Weights of a small mixture-of-experts language model, trained from scratch on English Wikipedia.
Experts: 16 experts in each of 11 layers, 432 SwiGLU neurons an expert, 1 pick a token, a softmax router.
Training: a variant of Adam for the experts, 1111M tokens.
Below are experts of layer 8 (counted from 0) of a mixture-of-experts language model. Rows are named router (the router's row for the expert), gate (a neuron's input weights, with its number), up (a neuron's input weights, with its number) and show model dimensions 96-191. Each number is 500 + 25 x the weight over its row's rms, rounded and kept within 0 to 999. Numbers have three digits each.
Before each expert's rows: "comes after" lists some tokens at least twice as common just before its tokens as in all text. This comes from a sample of Wikipedia text that the model never trained on. Tokens count by the router's weight.

# expert 15
comes after: ".", " the", " The", "00", "The", " $"
router:477512536549537557511521520484457463507493510500516458501502506488503486492526538484521486493426509482519487495470509466507539530475479481502476527480516535509481477501495507473533516496497527523504553477497475494538481516524530501504544484553509436497475468491505464541540491459479499500
gate0:554486527484509497481467511534524535531513491513486510512513463450501504464519497527478448560485532463498525512469491513463548456496509512519508527519465512491511469502534522478512504518489513436487525502536468496485505510513519469512501501502533540517503485522513544512496506537520527491
up0:508471483494474478513525522487478470461480529510521478471540517516505514486448511532554490487505498524488484500536478526536472526527495467465474473510505552535495504482524517486489506526467497501466538494482535486510444489536510499489527507502491467477518503455525519461515514453506490513
gate1:514542502476521456508496488483498457464454485471574499514507466493520491509460475462527499531525454483508525489530500523476487508547475483469515471473502473510512481476529506528501508492510482497491507540500561496488470499505492515491479494533518550491523527507459496480481477498470466532
up1:521528491533512540483498495471521522453525518516489524495464471489509527532556485489524535479470521510474537532465462497497498541465502519464502502520467526475483514496517520493514487495454538526504537524502501509506537448553528536495523546477488459508508526512460498488519519451514478450
gate2:533537461528531486508492478523493507515523512480540552500479529508507460517515463477491465505462503537517528485542495492497542461518522488515486532536517490499468482549508519480517518540476483454496514504574544495501512513482536476517517471499468509509534536508480514472437497534462526479
up2:512511486522447485492466513494473506554470455548506502520513530452531504493515526504515489537498478510494459505448556514488474476535528513519494487476513525550515445497499461472507515473506474475531497512431511474518497485513499452515525507549548504486485465492526513530479491510461495505
gate3:511505483467528510485497465504500475482510543472466462518529511570517485503498500463488485502467532492541532511483450466514492485503565492531484564453467473555488535490525515506529525483465451492511498499479498507539547470528468455504515512488468484509519515477473472490494483503485514508
up3:508499486505525523530446512499525484500484544544492516460507512491449483483511462486517515499521495547483516487556493491470466496510516447471495489469494524517480489528520481529534478553485504532449533513521549537494485494513498503465495472485468495468510498521505467523532501528501468542
gate4:466531483499472504519474467509510502516513534526505524499523490530493528456510514553481555484474477484470470505483545507490495490537496518520513509483531492500448487508491504466504468424501451487480479494504544535514479474496489500503521489450483522501457539426466485486492499482470500510
up4:517526537519471493494496500512460483500501486463507531480505483548517477483514468494482485493537513522525541469469525507526515455490513510470507528498513478505499492525500502497501509520484487518470478452509463513519472467530474481494494500474530484490486523459511485533473521524539460441
gate5:497503509497506491494519491499466505471465499523509491497528469524531533549528558501508503522460524527493552519474505510466516518506495501516489485561494494542491518488476529518485505489510503470508525486531542492490502477527480509514500504539464499515478461478502478524511495455506477508
up5:523517501482515491533483540485453515487492503486473522454529504472516523490513502487544546475452515523516499464508525505500515489515513501513531511492489473494504517447510523495513496485463527482481488499498528474525542498489509496494519513436466498501509507491524459476541501485510489526
gate6:501463540459490544510484524509511520495499496493477450494500506451496532499511511525504486529509505512482480509531468443514501503449490515443530501509539449508514469529441509535530485495482472506453508459530515507483464496505518539529508487521497510507464496506533531505506492493544462499
up6:485501559521476496492519511483506542456485513455449507504500521492551510506475514466532524483548503452483494479500539490486526523504473493513506482506491473475463488520500476504444558467469527507542503498501459469461506503470527520525503512507484527506477513508518465525511470464522497469
gate7:485482480519462471480458473548523471543450465542539550493487508543472552518520472524489459509482485509497480519518579516501459512551483531540522484522511508477512473477486470504477527486520516477502508505505524480475508494510535533516504489493508533485536517508492525477486504522476469490
up7:492520509483530484530545511506490502450534462536493474504454467516489500504490504515507486493476483486489508489493493511502548499484483432436477502484521497479501485517529496497492488534516458515486485526483472481497515510496533532509511519513521528499519531513491512492499504484488501484
gate8:540499472526467489514511528482512496496471471451526501541507492512503490521495526500488500526502475482498493480510490499478521483516478498464559499502502550528492510472454493480515449505510512491504500512517511488486513499529548499503491505501504508512469523510483488487511485483464526529
up8:491480492496493483532506493521514509542550512474487521532493490486472477504541486480500490504478516478492507544500523500532502501509526478483497534464490450517499487521513459496525526518491490532506502500528520476540522486510470495461464511545447509458501507482491513514487487474556477469
gate9:507469466504506482529453467525474490486466494520505521481503503474544527507525528482497493419533472506504508473512484530499452531536522445478474525525480457499534496502546520476475547507492516504458504489534537504497500505505471482520517511484530507482506482477474546487516499561503520485
up9:523485494465538513545446489531507476496501443506497496468533492452539509542499456521498521450497506503496537492527483542538498522506491451494496487487470497475561493515537507452497479465515572491526514494484469486501497458518499541462495516481475489494522481491465529468521487511485536505
gate10:472520445467539516454499505499491522485520496506494487521518532514476513497502518507490443495482498485495491509487495471519488502525486511466473480460513491509487474462479459512469518538504494494543495509476518453472471482474462552479493517536530515473515495475512527494446519493491520495
up10:430453493516474482454490498519509488447540520492519506518484501454475476590524513517470524448525552533482468493487503507514484529485486483502471538536451491535482488508503464499506542467482526448542490496462489528512480499474533516537505520552485461541481507486480497533484530514493444545
gate11:484507518532520544512481497460494522473536525501475486520512484490509568483469521515491501478474521480495470452555448455452486553472484517507482483509533527491496503517498493493462484505503526486560490506501459464503521523516469533480489503478483511502542490526499518485480515501480499515
up11:491483512541501504483493514463516499493480501537513471510474487450501468485536477499521511519482456505479475487461468482471496482522474478496533465509478475511528468509534532498427499495504468521492497510543517486513542479507531467504466477505513510512463505506482490500499471507465495514
gate12:496509453524480519551497486500519494499499507505482516523462543528478487495483491480518460504491460490527496501538519507505539502538463528486527507512528509484499488500454488513497503488465517520522502502466479504552488470486523513492518476485533539506499498516508512469479443453475530492
up12:503497503484519529520487505519557515491495487532479520519473491505483523530491535484496494504534508494523513499481463487489464497503482525482480515493491525487476487505454504532462493536505488507535509490494488484541475458452480513471553501467463493499504507497549494490535470496504481455
gate13:479499509546512500493472518514471515437513544494506506448505526513478516473501473525532520538466493491503471505464514482467478429537501464501459482509478535506524533555515476493508515489467524486543503511519542484502495536504449502442504494441510515469524494463477492459538527529492468509
up13:499502520500514456492485500485501476526524535530522501461521484495516530515509465512507466553516461469496491504494475508535490448515485477489489505514482479517562529522500485446501485502510492513474519450526516499556489492449523519489499501475514511496516522496494513447525512501485493564
gate14:521495491526537543543524463454521498438475479507530529504458501531513485522487534523502514479478493506492475494519514481520503525483508504510540433468520490500505486493515523471539506464503473499516536473518496517522521538512517497533496524506456471520466514494514489490448467476490502500
up14:497538520512519493547493477532488470515500501483534510564507484530476463515505499472487524489477459502500472475479538504512536480512514547488472513456512472513525501491482490510467498501467531481511447491505522487530458497490478509488501463510497491530531536506488507483491489502448500515
gate15:474509482468525529511472502509481504510483475506498517522470524523505495518486555546453527499497490508512522509481484492492520454481451573524520464513474550499428519540478499504518533481470506472533526496484466549484506527547497521452452473480499491522506506472498491512545518497526551498
up15:511477541492550519457501477518505490484469498482511482512566580481538535514519487504511494509503487482525474521500502486525508512526460504482514443468482489467505502472501483495473514508512518493464562506471489464506494498493491462515467475511508471521493477475503482498520508465540437489
gate16:511508529483542551480516540497562532500540528523481480509539536471513527471512486503483492513506484518526462572512452471520519509471499475462522481497493449481556511540464527514533475500534518504536467487482502529439540508505492538485520485475479514516501511501510548497449542503501520501
up16:501458541443463500486477507523463537502448526482486511471515494493493495473548499511488482490478468480499530521505519516475505537498501512554519483514545504549528456506538501514460515521469499476513459482505479459480507528499498501533525545474484496491519499455497486518514490510514497484
gate17:479508485510509510547495490515499502499505501516467489512506473481514481498499505469471526519489497545529535542487514527469542459531466518469487503520507491475524481501471511492442520484504535533486470511461502516510543496495452552503509486542490520549479490505496542518465513502527487446
up17:478518466498474476487553500508504452528500495555466518504500511540480533488500511505522516506496499480504430483494508482536501525482525499521517490512481515508479512480497506502481470516466481515471503489478539476465474512496483479466474525495501469467519484490482509511499567493511500454
gate18:482507459524525524523484495502443506537533459509547534508495504509529481524493483492503438510477503468541507513498482447476484479494552534555537490528475453535545500520514498444489486510458483535498499475496490485512484494463549477519471505560492517535493520515477505522519495495514496468
up18:534532542485536508495502538477519455508505500492480550482496491496492500507524522441496495491478510515522458506504529497507546521502549499536490460530482482504516474467505549515521483440440520529515544443458510502478520542520507515473521501499510473499497474500443526505519497484476517505
gate19:480496498516460508498492477504497508454487500509495495520504502496489538507479490548495508501510502465452463520516524505511515554523524488489499506472508508531534462483483500492516481463530534473495522545497458480438523519458507516521500497510490500458525575499461503519470540468459478487
up19:497486502523512489533526514523515477480450533533522499491518529499488499521479496482500518458484469514490463498504559521480514528495550509481502525483491514476515500539500535484534549522502479441529473472485508516486467492495509498531528526513479526487500554500507469490476491493510495489
gate20:534473487475503516532491459518505494469515476507510459493489511513523533485466517499479439504508496499461500529493553520516526504480508540519547500521470509449490484487484495468524529469454488466551473464537516521474509502529519505522515474457541525542518480479463470450550538508498537516
up20:499494489513439472487481508574461483509449518519506494512510475488451479458534481520476453537499499436517506486543483497514453504532515478498448506480532525543517440536474465516490498518513469506455520543483527482490485486500498488506507508507523519466475515498507490569458481489528467485
gate21:494470512531505479509522523567507491481513485494543529483518517539506550517478503506518488526488518493516496498501549504557474477490474443512504528471488532518494490537495503521529503510513458476509525513491445499507483435479511443500524491500513497478465486520487537461530521524454509546
up21:517479500540516472497530552549449493520512556534525502477482505539495476497493497547479454521493511482486478468522470501546485481512503479463518492449495515492466501477531532511503479506475516521521504501512507494481507504460523485487534446517547526469529473462503549514489473535455498531
gate22:477477511553525502508484504508495542520471474510498497504511520525501503430515446495507486513493485471522495529503530479468476540542480503486488497512463490504533501480519497517503519506469517508484477512490508494485486544491514532508549550491508521517538506498551514490515485446518527474
up22:537501530516524504496500508506469533469468510450527497527521484490485483453470462512520545481504484496493500491450504485494458526479478501508504510472460517473513553501538480461501495525440534506491508499510442512520493492490485529473515513477509494552478471492554470516545480494506488442

# expert 10
comes after: " ", ".", ".\n\n", " (", "–", " In"
router:478497488504519530508493492500529494444504480517499539492498534517511487485546519485469469496537502511479498528495508501531506495487507497492465503528489512472489518442516528492491550516473512504469519498484497535486507500499520511464471485475461547484454487474506492523506499489545539503
gate0:470521466528479499493504469481507504509491518506522527520516509531547535476497509523488495531518517480514476522480461492461509521494479504500518481506512537505456486548502428481515519453481504526544496497504471513491489477552521510513448474496517525524510520506541513515518507511494516465
up0:459513507522517519514487516499475490506516481487489524497500499494472492516508507520510485500536507512502499529473517495535500567454503483481484483489456501478510479526515499469538527523525517500482521501521510484527527519480507488516503505533505452517528506482489481488523538523494512526
gate1:498469480467489487510493473482491517499510446478529456488472458491464502530477480485509456497495487482548484502491504506505464458520480483512531549474521492471443513491504533498501533493452462514537516548471458521517499510505527494527482528469496510483500509479481501493466489486490564484
up1:465531465504466505525548490513519501480478522500476525463463518520487506505538492458535570493490507555492502480501469511457507525512496517509483465512511511476516499562499486482514478516462540490477443501508487505481472495497494531512480449525499531517468451529512479484524502538520497452
gate2:494512535531520473526488472489531484489500507491512518507486526531534492504505441477479522495485472478486497513480516522505483508511492526459482461520498529483493499478494541521482489472511480466500502509492507487507469496461475499498502502506517531509459519483483531529507479460500482449
up2:508522457525518496567500532479484486470497498495528491548499549513482498520502480554482513464504505500501443454507492522475486507514493500505469495516498432518487465488519513505466496476502503512461478509476457475519467485504497490504499521493524514523494546514499436499528482466513491490
gate3:512513459447515504530497518516485508532489518503476480510497496516481485480518498522494510516481472452505454482459491543491509489480531512473508488541477555513489484540473547522533496544483538510508479558514527481471494507518512522469490516486482519496456489479483463476515498477489499465
up3:535544464552513498527485479487515497486481499494465530481504492513475488506487497480475514518507494534502478501504525483512525488542504506503518513513510545513486469517537507487527525503497522490494485480512459501536470534541532487516461469472469527486511517507455475450475515491500523491
gate4:545520520486489522482502494463506477495497517522513509529487504449504457531495483457549556501486510492498488506469515519480510461486510515458481542528506486486488474564500483475509503464509543489517439461472496530479455497486496490508531522534498486490505496568496461521473515511554490490
up4:514526532493498485542499535514488516505497465517508511515491505488519503497539489476523480470502520528492548530556486536523473491503541522504485466513499518550510516493497546507477513524455483564471496493506494451479483488566529507500521450501503485530508480503483509501500552520505449540
gate5:499547444528455476525497477513535477479494501548464494494509524494504496492483484512482506482490502452495516483502504530471493461489527481424478505483479526502488490458484485544493481476538450520475470484510475489509489459479552539504460500534559549478481483477518508474498507527489536501
up5:491556504540507509509503472531530473522487548462465514497501513548484472507509452529500487485471490479475511481508497536499518533523495520461448476472477457491494528501525514498496521458481467481522454535461510459544501524484551504505502435521513498455486496493503476508517493494508524487
gate6:529503541537522507485492494481471496493497489490523542528511489482506517488485502494487521508508531481491518463462494495465471537503526509476501487542500507518490533515500504470507471499538525499506487477517493463469489526544487516508518471496517550500515476509480526498417454493454493514
up6:487498487494530498526490513544494481500522482545460526570521492518517548478484543511477493467488488480515495505500498517505508482495466483459470472467537509552496478512539549549543512506493535544510501493447489493493492485486505477508472470484511503446518495481489481504504496478541485464
gate7:453490484472486493525509501533481495483489476494488494467482449501489533477511479532474551485491498516522499514517530527535509485509494531510490463470538472501533502487529500546571492515520459526518486511482459493495555480463539478483503516481514487523528489470503469463515484547528443485
up7:508500530464507515502519524514505501507506482487508483475512471528473498487481523486507533531488471473483509454522508490462518518508489509478474514488505498523492514531485531512505458543556475523537479484504514519499496538451508529527493439543511519459498499521535468497440475524466501498
gate8:470486508509516513479459529476435501514482493505488514499504533460501524506509522519465556510507502517515503468534442465485489498532515517541461463521481440490513451521503475541490488499537522532531513496489505506523465527518515497496497508513482513478505487493492487470493490522459478491
up8:555500535492537508508517519496469534517531491504454498513480489492508504512531487480553543510501504517507538494503483499539508477505495503548521477506488494501528512510505498524511463510529499491461529451490518487495496484469448504499480535476501476475492487508458503495459509496446497492
gate9:506500460492495493443491493477520486482498533523522552523536505457491582540531505494479526503512473516535496531486503526515490479534512479506464503487602473510511508496520472522491519500525496475503529507486493447543486524466496530550485516524499478469494507510512520499508510509503491524
up9:497541515526488480508463556519515522432520489530513501460544502526467492461521498518505461507489503498511532488497483481496496489493514493528441524486528527504534509488508502506554481545520502529503487498484481532449527453530468533525526485508528539463519511489534465489524526490499476542
gate10:477545467528522505494523488470522495498489519551537474457480478514446495532521469509523475477484496468483466455452452530513511508511525507529468479533495547517451506495473542501503510489533482496486507464539511486519443515507539495482500449556515538558522476520535517507480532475523503488
up10:523501467455506463506501540513484505489468519509528483492528463478488467478488538469507503555444481500502501483494506498519494454562491435479513558471522512517482501509521503506503492532486478495481500523471512452482471488505470513562518518521490476476501496473516510467528481502488454470
gate11:512566511533517475487534475513463522518467560476485477471461510468520480521512508482499491512480497465513522515524516537511494482503449526498509506509550494538482518508507543552494477503506440518510481463524432476496518488496550497499509454432487488492500477520540500494533479505491491474
up11:484517466494485506515536529535495529454538543491460467477485497503534494479443509514473495544497562504529491520480445432512529474488478508469489532512476494492508495510489530487512481549466502484545564514531468484528498522465494512488502524519515478459515474533549497492491471458471464491
gate12:512529460475485519527478480484496483514462468481492569507475525467469481513526469481505539479477471529518491497485490471487479513470480522534534498496451509527490506483505505491472538506486501477535459520517465510486555448464490517487467541538493471554484555547550517506525490497490522506
up12:509525497466524516516509508506517504507498494481490535502463496446453471500521495533526537486491522548503567484475489482458518517495577524502468476484489510513515554506515530480473492507456493472503478478497512504485523425508499509476515532534466515528513473539504499469542457510503491507
gate13:507466492499475481509501505494481472497478524480479442498464438458478523494526526503499475545523522484549497499490516524516505532499522487519543501488463486507500471553496520489497545497490547464582483475499509535487505530543516511463456469492531535530508457515515504529489487489525439513
up13:471515488496471492468493523499480518476479515522535486472461506498462481487493541526517484487484501471518509484509493539491491487542458546474485524465539500471471497480538498528509494517471488492483502487510502504502518512499487505494500495534507515510496475464558462518497492500466468494
gate14:531518428528529490489499480527495516467501504491534506517520524474462523475553488522477535480479481489498481483485495499474537450553499470516479524502519485511474503521481464537473474532469458491499502510462517454459491519461525534535493511510451519477502495480473528468512518502478530513
up14:485511507515455469507495551499532466459513491518502480503496516536490550535493472495510488504528512481523468446556524497514495485507471477532542474496478457515501497501486459475525479506555508540490485518509526502455510513468494522498464498504517523530518469475500494512485531505529494518
gate15:443501497505496494490467507508451490472505465525462501517495425438486474482455477510487508483540448516479473501530526493493495520483522525511481481501483475501471497501479509544531454524513457505462516485523495542523510523477517510478516559463482491478509473516484451504485490498509471500
up15:492480482469553519476460539529505518505518540496528524466540507488536508511542485514498459529472518468519464470497486525516465470543488501487494429495500501532469460504510474505468510490475501490515540484513540489451450464493457493532493499498498506515495517474490481464474458510496478525
gate16:499537492501486515479488477495538498477496516507463524505503525500545468511522504474466530534517496547509459501542485496519511471487517516501574521506509485502534476503489502500511508505520514531486504484528498474495437500485470501482515483449496503566500504475535516480502527526510526476
up16:523518506488498541482534495472485465524533484492504499510468475493483492501459487477518545482497503481473506476475509492475511497501533439491469479457453489483523514506470484496472505490520484453514484485545507494502513436490512486473448481531522466550503503444501498494486506497500489490
gate17:458507487477509467488478495524506520512476549490510473500484469471506451507505523523535528481476471526473545512509541500468515558511523507453523502480520499486469514515487534445527524475492512514527462514468551502489494518480535500494522536486459490515495493525491469501487464493455515459
up17:530536502546490530496458470505522498518532536502469491489500476512569492485511537539527481506476520505509498512501479519483531525493542530482535506477534530489462495467509498516449525468522472478498486491523492495502517407491491515508518532528486481511483497495487502517517488539454475474
gate18:493528501529522494454511524503504511473522468502502506499483497483516559512499517499522475547510479462489455515490480508541515535522471529515452487542461516502441498540568523471503510470527532512484530508481492521544457400477525464446496517512534500482502519532487508513427526441526504563
up18:484450479494492494488513497469527508486516512535490516513517521497523473517501482480441530454541515521502510552508490466505487517471525496483494463507497527511527484524492502504462507546500467529439504455477524524475495528508509477504523507517499495532501531537525487483524523499505526534
gate19:511491532506488499523475519469502500496513505490478517535506517502525515479495477522512532482495495492477479528474506464485458503498493520532472490503465483494473538513509483444458503518497479499506534496500488507504542517527528437494497478495543498528482490519474464521518474502517548522
up19:513492477477493509518528562498524455545523464510496465510506482429507461510499528530526453512505499491520500499505472539541507547508501471477531427527543490499473491504479520540490517496496532468486548490532485513492499495509496494475476523539464483494515517464475463463498525497497525521
gate20:483514501565480511485482459538537512502511523494515477464526472512483518521503470476488485482494492522467536521475518488536502522507498517461490473479498502524485472510502446487544511454502474480471468531515509510505504524545530535517514502547489498502487447513509554486490508476495509489
up20:508506530485492473500482546512505490512520512495476491522511479478500512535491484535518487571486520461544450480545503517450437479513477489498474526527485465501540521502495507485464528514519512516512515505518431471513489485486477512508513513517537490486544494488444423479537518536531517517
gate21:536496521496499513509556511506524484459514489551517462490475527478511498492520488487520480489491551498485549500449489468528484508486485568538520505523456499513488505547509493489478475470461522525494534516479507503502516504466476521495460504513457549496490509468497521474515470488464521464
up21:500501496511520487465508523525473465526496539497477517485558501483485494517464528521519536496506486499523478462517533529517510456546466525464506481477547519485499480502526486485519502486521520498493460504495499461498466494494510499496524478487512505537505500475494500476500484496517556536
gate22:535476483510523466472439509484475496524478446492506448463501503488503480484522508528527503499482534479504475476513510522521521510522490526495507503493503476529476511547508492523504501494488503483497490511520457477510546522493509481516531462501498474466520501462502526499482509505487444528
up22:516515518505497488484480528484503497471528504504508508507538493489491459513482460506530489476488472479469483521478502502505520492481513504491473497502476526491498480464472476500484520466494502466468454551515479501476500504498467513496481504478496465483519497497440530533517525519522471486

# expert 7
comes after: " |", "0", "1", "2", "3", "5"
router:464507506514512454480538494502533529472446498548467468518506477489456492508543481498552461525449477500485508460506546511537469490507507505531513469530467503547470522505516505498492486483477488532540496457520490522487463541488532490460501477507526494462513543420476486455513526453542499535
gate0:534477488490522532492514511511498481487485530521535531514518547525510476498508494476498471505500508520541505533499490463536506468494484464490518529416500496522516545425551529462471520503458514500473505528473497503526538501500503486482531495474497513479516522462491474522509478487483538512
up0:494534439509540502470502514503495460442493515477490509513486501510477473539515487453487502480496509519506520532500494482505512536485514498474555502458488499514484512488532492511493518489494518486544460531526477503521514470486481518512477507486532524499467519494485516537508467525518524457
gate1:506493509489487512489482496478510513512527463499482467509478515501477455491491515462512503513479504507528484449525503491519468515502517489531526483502510552482513508431450541505521485482502538494520485477521516519538486471489480521511465498534484475508442494544551517503458483489498494548
up1:504454506543512489471477471476547517477510501452518480489498506507463475516471508516531454517508500488494528540519496547507502534519502411472494479475486500512492482514505490520456551501521481528535497533478494478480495500507483515516473448542487546501473492502504476534508511543530506468
gate2:501495501548517520501468571515473477524531508507538495517510521516495530543534453466502554540482528507471482518484494484510493499514497521518504519548495504496483516519479439495532516503484463521502527515463442487473501478495490506502489467493499500526457509504462491502532482480499528484
up2:462510489469497494440507541504526501477489454494508521468546481462497515535543457504483467531513470525505496510517549462494528531498482520539446452488487525480515488473496495542449505502507519455494533485513462500490505486475480530490482491459499464485506504502510527489495541533527508502
gate3:530537502488518481505476440498471515505485489516541468476450502483505457496499479498508454531515513499527516505546533497508497466502526462503509485523490492485514504474465502490503521522519524496528485472523525508473539550538503513491482525503520524459523495521466468501509526494540514485
up3:513517506531488499471487489548481496507515460523495503506460495468470491486523499534499451519494460440483500498514494510481532463508498516469528497513463535505497493489436507502502510544546507470512493490471540497496508518525524516518457465526519536530483525491482469499498444528506472480
gate4:499496525492508518508512469533525526493491524459502528522508537553503501543508499495443470491464497483524501505522513468529529482566505540504458461515552533473519458496472508477501477481471458425481528480463520519513489513478502481516501496523466542490535506524514549500482530459521501474
up4:486499547489495519497528537477511492491477500495507512474493498506454513518527509456533473485508564500521466487496456503510528549484502497520466496470513492499492499509476442515509474475507529481492489492465497502548526499467534532525507494527438515503494522513507548489477498448518447508
gate5:501519507442493479483504550481502505492512496477529490526536525500533507521493533466545494499491494500494486566506515475511525459498501508533491535512478517498487496528495507495490503494501500532483500472493533532514471520527477508523467500508506484521492526489463490504503484511504518512
up5:555497514515515514508508488498490471543473507461496508462518486509505495510514501524493481543509531480513490473483497503516517461497525486510521517505490510457473492510495482516489466535506500465498502519559486476501535522492504489462492491489451504514553446525565468450500527515470482487
gate6:490502480467516488519494468482515491482550469512467536479525530499501461482486491473531451476486493537438494511509493528518480487520513495526533511496493502539470459515482535467486514436517464510551486494537497543485469523473501522487491460538484509471450493472526468472516565498498483490
up6:477486498469529486512514491555511497504484516485473470501492514481501542545465507529455464530443495529538499539501487512503519532517475501453479479504480499508495505536485491493492554536443488507452533475490498520536536505519458486516472458553526507507531497475506523503474485532531504497
gate7:483516440536515523512457456474476518499536485524498507550527534529510497509511481501468459500513505469489501523508515470523520479502542524448494502485470507443499489463508474530516540540502506512467521482482506484540504508489494481507527472505516459477489518520539549493474518502443509469
up7:536471527531462458503525504455508482500496466506498483506528488497497496477545512515474507500469524486513486466486517493499492498501546504506525491551494478510486451497505493488523503515481472470524476492487494449472476504536525486537484485551489535512522493499511532503469500509518501533
gate8:510476488457498517480480429507540545482479523493482514557490497488506497481470463541503500475514522508491557492488482516500501453486530484508518500495466475461513525477519529545457534514505491519515473490509501498483516479470494448489562568515479523453453530543499487507530494473485492540
up8:525495506491456500483524452541505487514541506489474491472481485504517519471503477513480468467469492494497482544497473501496484529479520465490505492469444524468514494444489488458524541430486532542479497471524524541464485469478508486487496505517510504506485518492494538490488488538485492533
gate9:486519502509495512523479485437480525490532539448510523520485496501514461549505497430540487480517517539511525484516515478486480467493517525481509531472483483520483462535540465506512477486473524486519509464487516500520510503517483524492465521475544466470441529499527465538495557485535502472
up9:508495503481515510449510477531519443551472498503513521468524468531498510516503548504476501526467485489505491481467517479526475497523514543495475496525519468506463450470499521492465534471490480497517531542494481481483478480548504478567466457515545505469473498494504473512503502479469498531
gate10:502528477527499470487494489521521517531509492498468491490515493492512534499501511493501535496517508497501522528485529456548499503499480484523450516449523459477481505478478518501520500466462467507512531479489506499512491516492544466539494497479500518477501551475520524532517512488474498498
up10:518499500481489462493503514484486429496545457457465528502502474492509455496481506516546514511507505464492476509509556536551455510534478462481521519489515472488504490530474514530473476538494515552505527502498500470513504485481462481502489506508478523461511497485506466476519479521471479529
gate11:535483510497513483529502467478508552524504483510463526498473475491498464506540497459509488492560496506467528519508533515510483486485471553483514458521556506480521524536523490459520506496514527491495459494492473477499490517472534528524500472446513517499500498476503471474491491534499454538
up11:518507496513429492487485514446478520476478530501527506519506487469505490525538527501547572548492488457537502504515500490469479444512542486471509470532515531547482479551469500528516493526494498531527511524446544467473501515495487490503559553547532488530537503507502464509493489531518486522
gate12:527494482508530525476484485496498474483517518481466499482532478460492521526518513535495457518527491513500509472516473493515482508500561512522507533486518491478460535492499476541495500486499472498514501504517459508475509509444491445494497472464451504550567501504507469503486526487499504438
up12:457541503530481494477479491524502518511524485486499474492487476454506484488512481495532522474520513492502473488526505463509485539501525515508527469519496528482504546533509474514500490511453510512524541468473503506482463480539492507488487466483473488466482504500503492505519511516483464545
gate13:470485531535467449460480507522517494490538521515481466490523500554527531491501449507507525486499464496479516469456505477513460421510473544463451494484509583531477477517536520462526520499524455509470504509477500457518484513474498491502443495531484526490517479501509499471491506502510499531
up13:462525520484511507522507484492482506500518493538475518469508475525452480536468485541471491462477478480521544514530514533481486502530473509539507487534504509490508509521517475497513504451524501473484457488481485518493513462502490510504499494491568493491505519483505527475477500521516534483
gate14:518515494503522493500491518477467493505470513489517459518533459508468490476495504517530521515505516473465506520513520465509520464510454522513496530480496490477503441545536484536498487504523488525515541526549484491496475518519535528468496491517505488514500486507491494503456525547514510486
up14:525544461515506457517548473500489533490533526499505492502492507505492496538477492472549526488584507512477513468489463503506460493497505498500538530532523510508521537470474480462523495485489512507487530509510495507537541472510533489478545515504492484453498524520470516470479558538512510513
gate15:493540500540517500514521474510525468503531498432533523490493501499565529547481528503496508518501489503485476504523492532524539484475513496522429532500521457530531472471534457550435507521516490519522505477523497517480478487493523521473484489527525520518506533523513506517484510490515469481
up15:515499472477523520503515507487529494511516474427519538491500451488509498493556536535523448534489512483536519509495523532481520523521507501550503541504490461445544459475511507548518435487484478509504542474511478499496514473462539467518473471517475525489509468509506499517472506495492528417
gate16:485510490507481499499514479504515455513498565505544534458487560508499477531462514514495479528517511535471487560480477483513518477517496522497531498512520501453539529502495504555489475490515526480478471509536523533508514491503485470513508499470498494530472467531519493462517497484507512483
up16:487526439486496484520516528465506517518529526490507486531452448553514476520504487513507493482498508494494513543492509475533468512495486498492538495512504502538496514522508515486517526503480484519434548530521526481504523502491486551483517506454490516479517491494473477494492538501470525507
gate17:565480488516513496480490524493478478501473498464492519461519532487533512475519483478486510494507474428543485489465510474495453478473492485494529474490492473488471487530519535511495540465503504507540539442514469540486490497562502476538488472464486503552500476510482493537499504524490527471
up17:470465556585517506538511520533553519517512530470508494461522501496500492476548490481493510494481514505519503477537501502469529487513516469510489490503504484496511491511512524500502459453537529495532481485487499501485497547502485505516525444493519518523496453536476470490476503507504513491
gate18:490477446488494493468469454485541471483493501505510516506473483494545474511477506526520558475473500503506441531499514504526531530514528529505514485457491476532538553470462479479486492442500569460493510512517491492444483481489500539495505490493506458487475546456445451488510486491472513509
up18:515510482526497514505474529503521516460465505493546500515514500485492497469548539527518509509498486516574516496467527517513503487512491502472456488476514483487470506470521513489474478531538446525474532509510549496522530517503478494493465514461465527456529475516487542497458509499479492549
gate19:508521524478530508481507473530495485534527490507483490548491479515466534487461535527474463534466497435478483510496485492501460485527484474453522517522463461475500514530536541497520548463487462493496558522520527479507527494463518481544483538489516522529505507515520511558536507456522532519
up19:544505499517492515524535507548560519506476503512501478473488478501531542480489507493484510550492523513508502540495512494517482499478500455499523531506482501547500506499516518453513499527514452486478559494473471494494499475524517473468493520540514499491490531516491543517510508481509515504
gate20:489534507487543498504520500536547495529523534488500508493520520537473506501463513494544539523521530489523491472527509502479518493472521496465500447510482485476529551484446499516457455527537456513499523497510498523474523487489484540500455540567513553539518466549506535515513509535497494478
up20:467447504545481519496498461520481481555503489567485500504491532465547527523455503478511503508510511492487468499465485542517487496521520455440558464420485498468482544538484476530463472508503474492554531513516496468476499503456476500520451480535502471458534512498515522514511437521490452474
gate21:515485441516457481500499491497533477519490458485554499486526494475475443511492504468480513510505499476507479479492512490477479495526529511508495538485498527490521477482497498484529507493516510530536526518492511510452503542466499513512502496567535478553533524508502503565482482505509519483
up21:485526533489485499465479512489514469545497481454525508531496483486518497528531511483527490428540513483492513518520499502480462508472507559498541509481483496492489501474525513512464541484477517503481486504487485508488503539488555515540500518497515465482508521508499497564475531509531480518
gate22:487525502556491515529512433541510524449562496488458540538506501522545567494456490524474492506562467484528538507527471467525478514499490494452486487528536513529501522513484527527532512529479464502476506508465497466498516470522537501477498500482510508519524507493529481518487488500507487429
up22:534553506545519456519526479533471525494515513497518557554516547484529490503548501475532522497492479529469523448504532490469491460531481480506497500506451509498535522493516463520531464526482411509511509494517461488548498521462495472499499529540514510460481541471496508501516490523526482478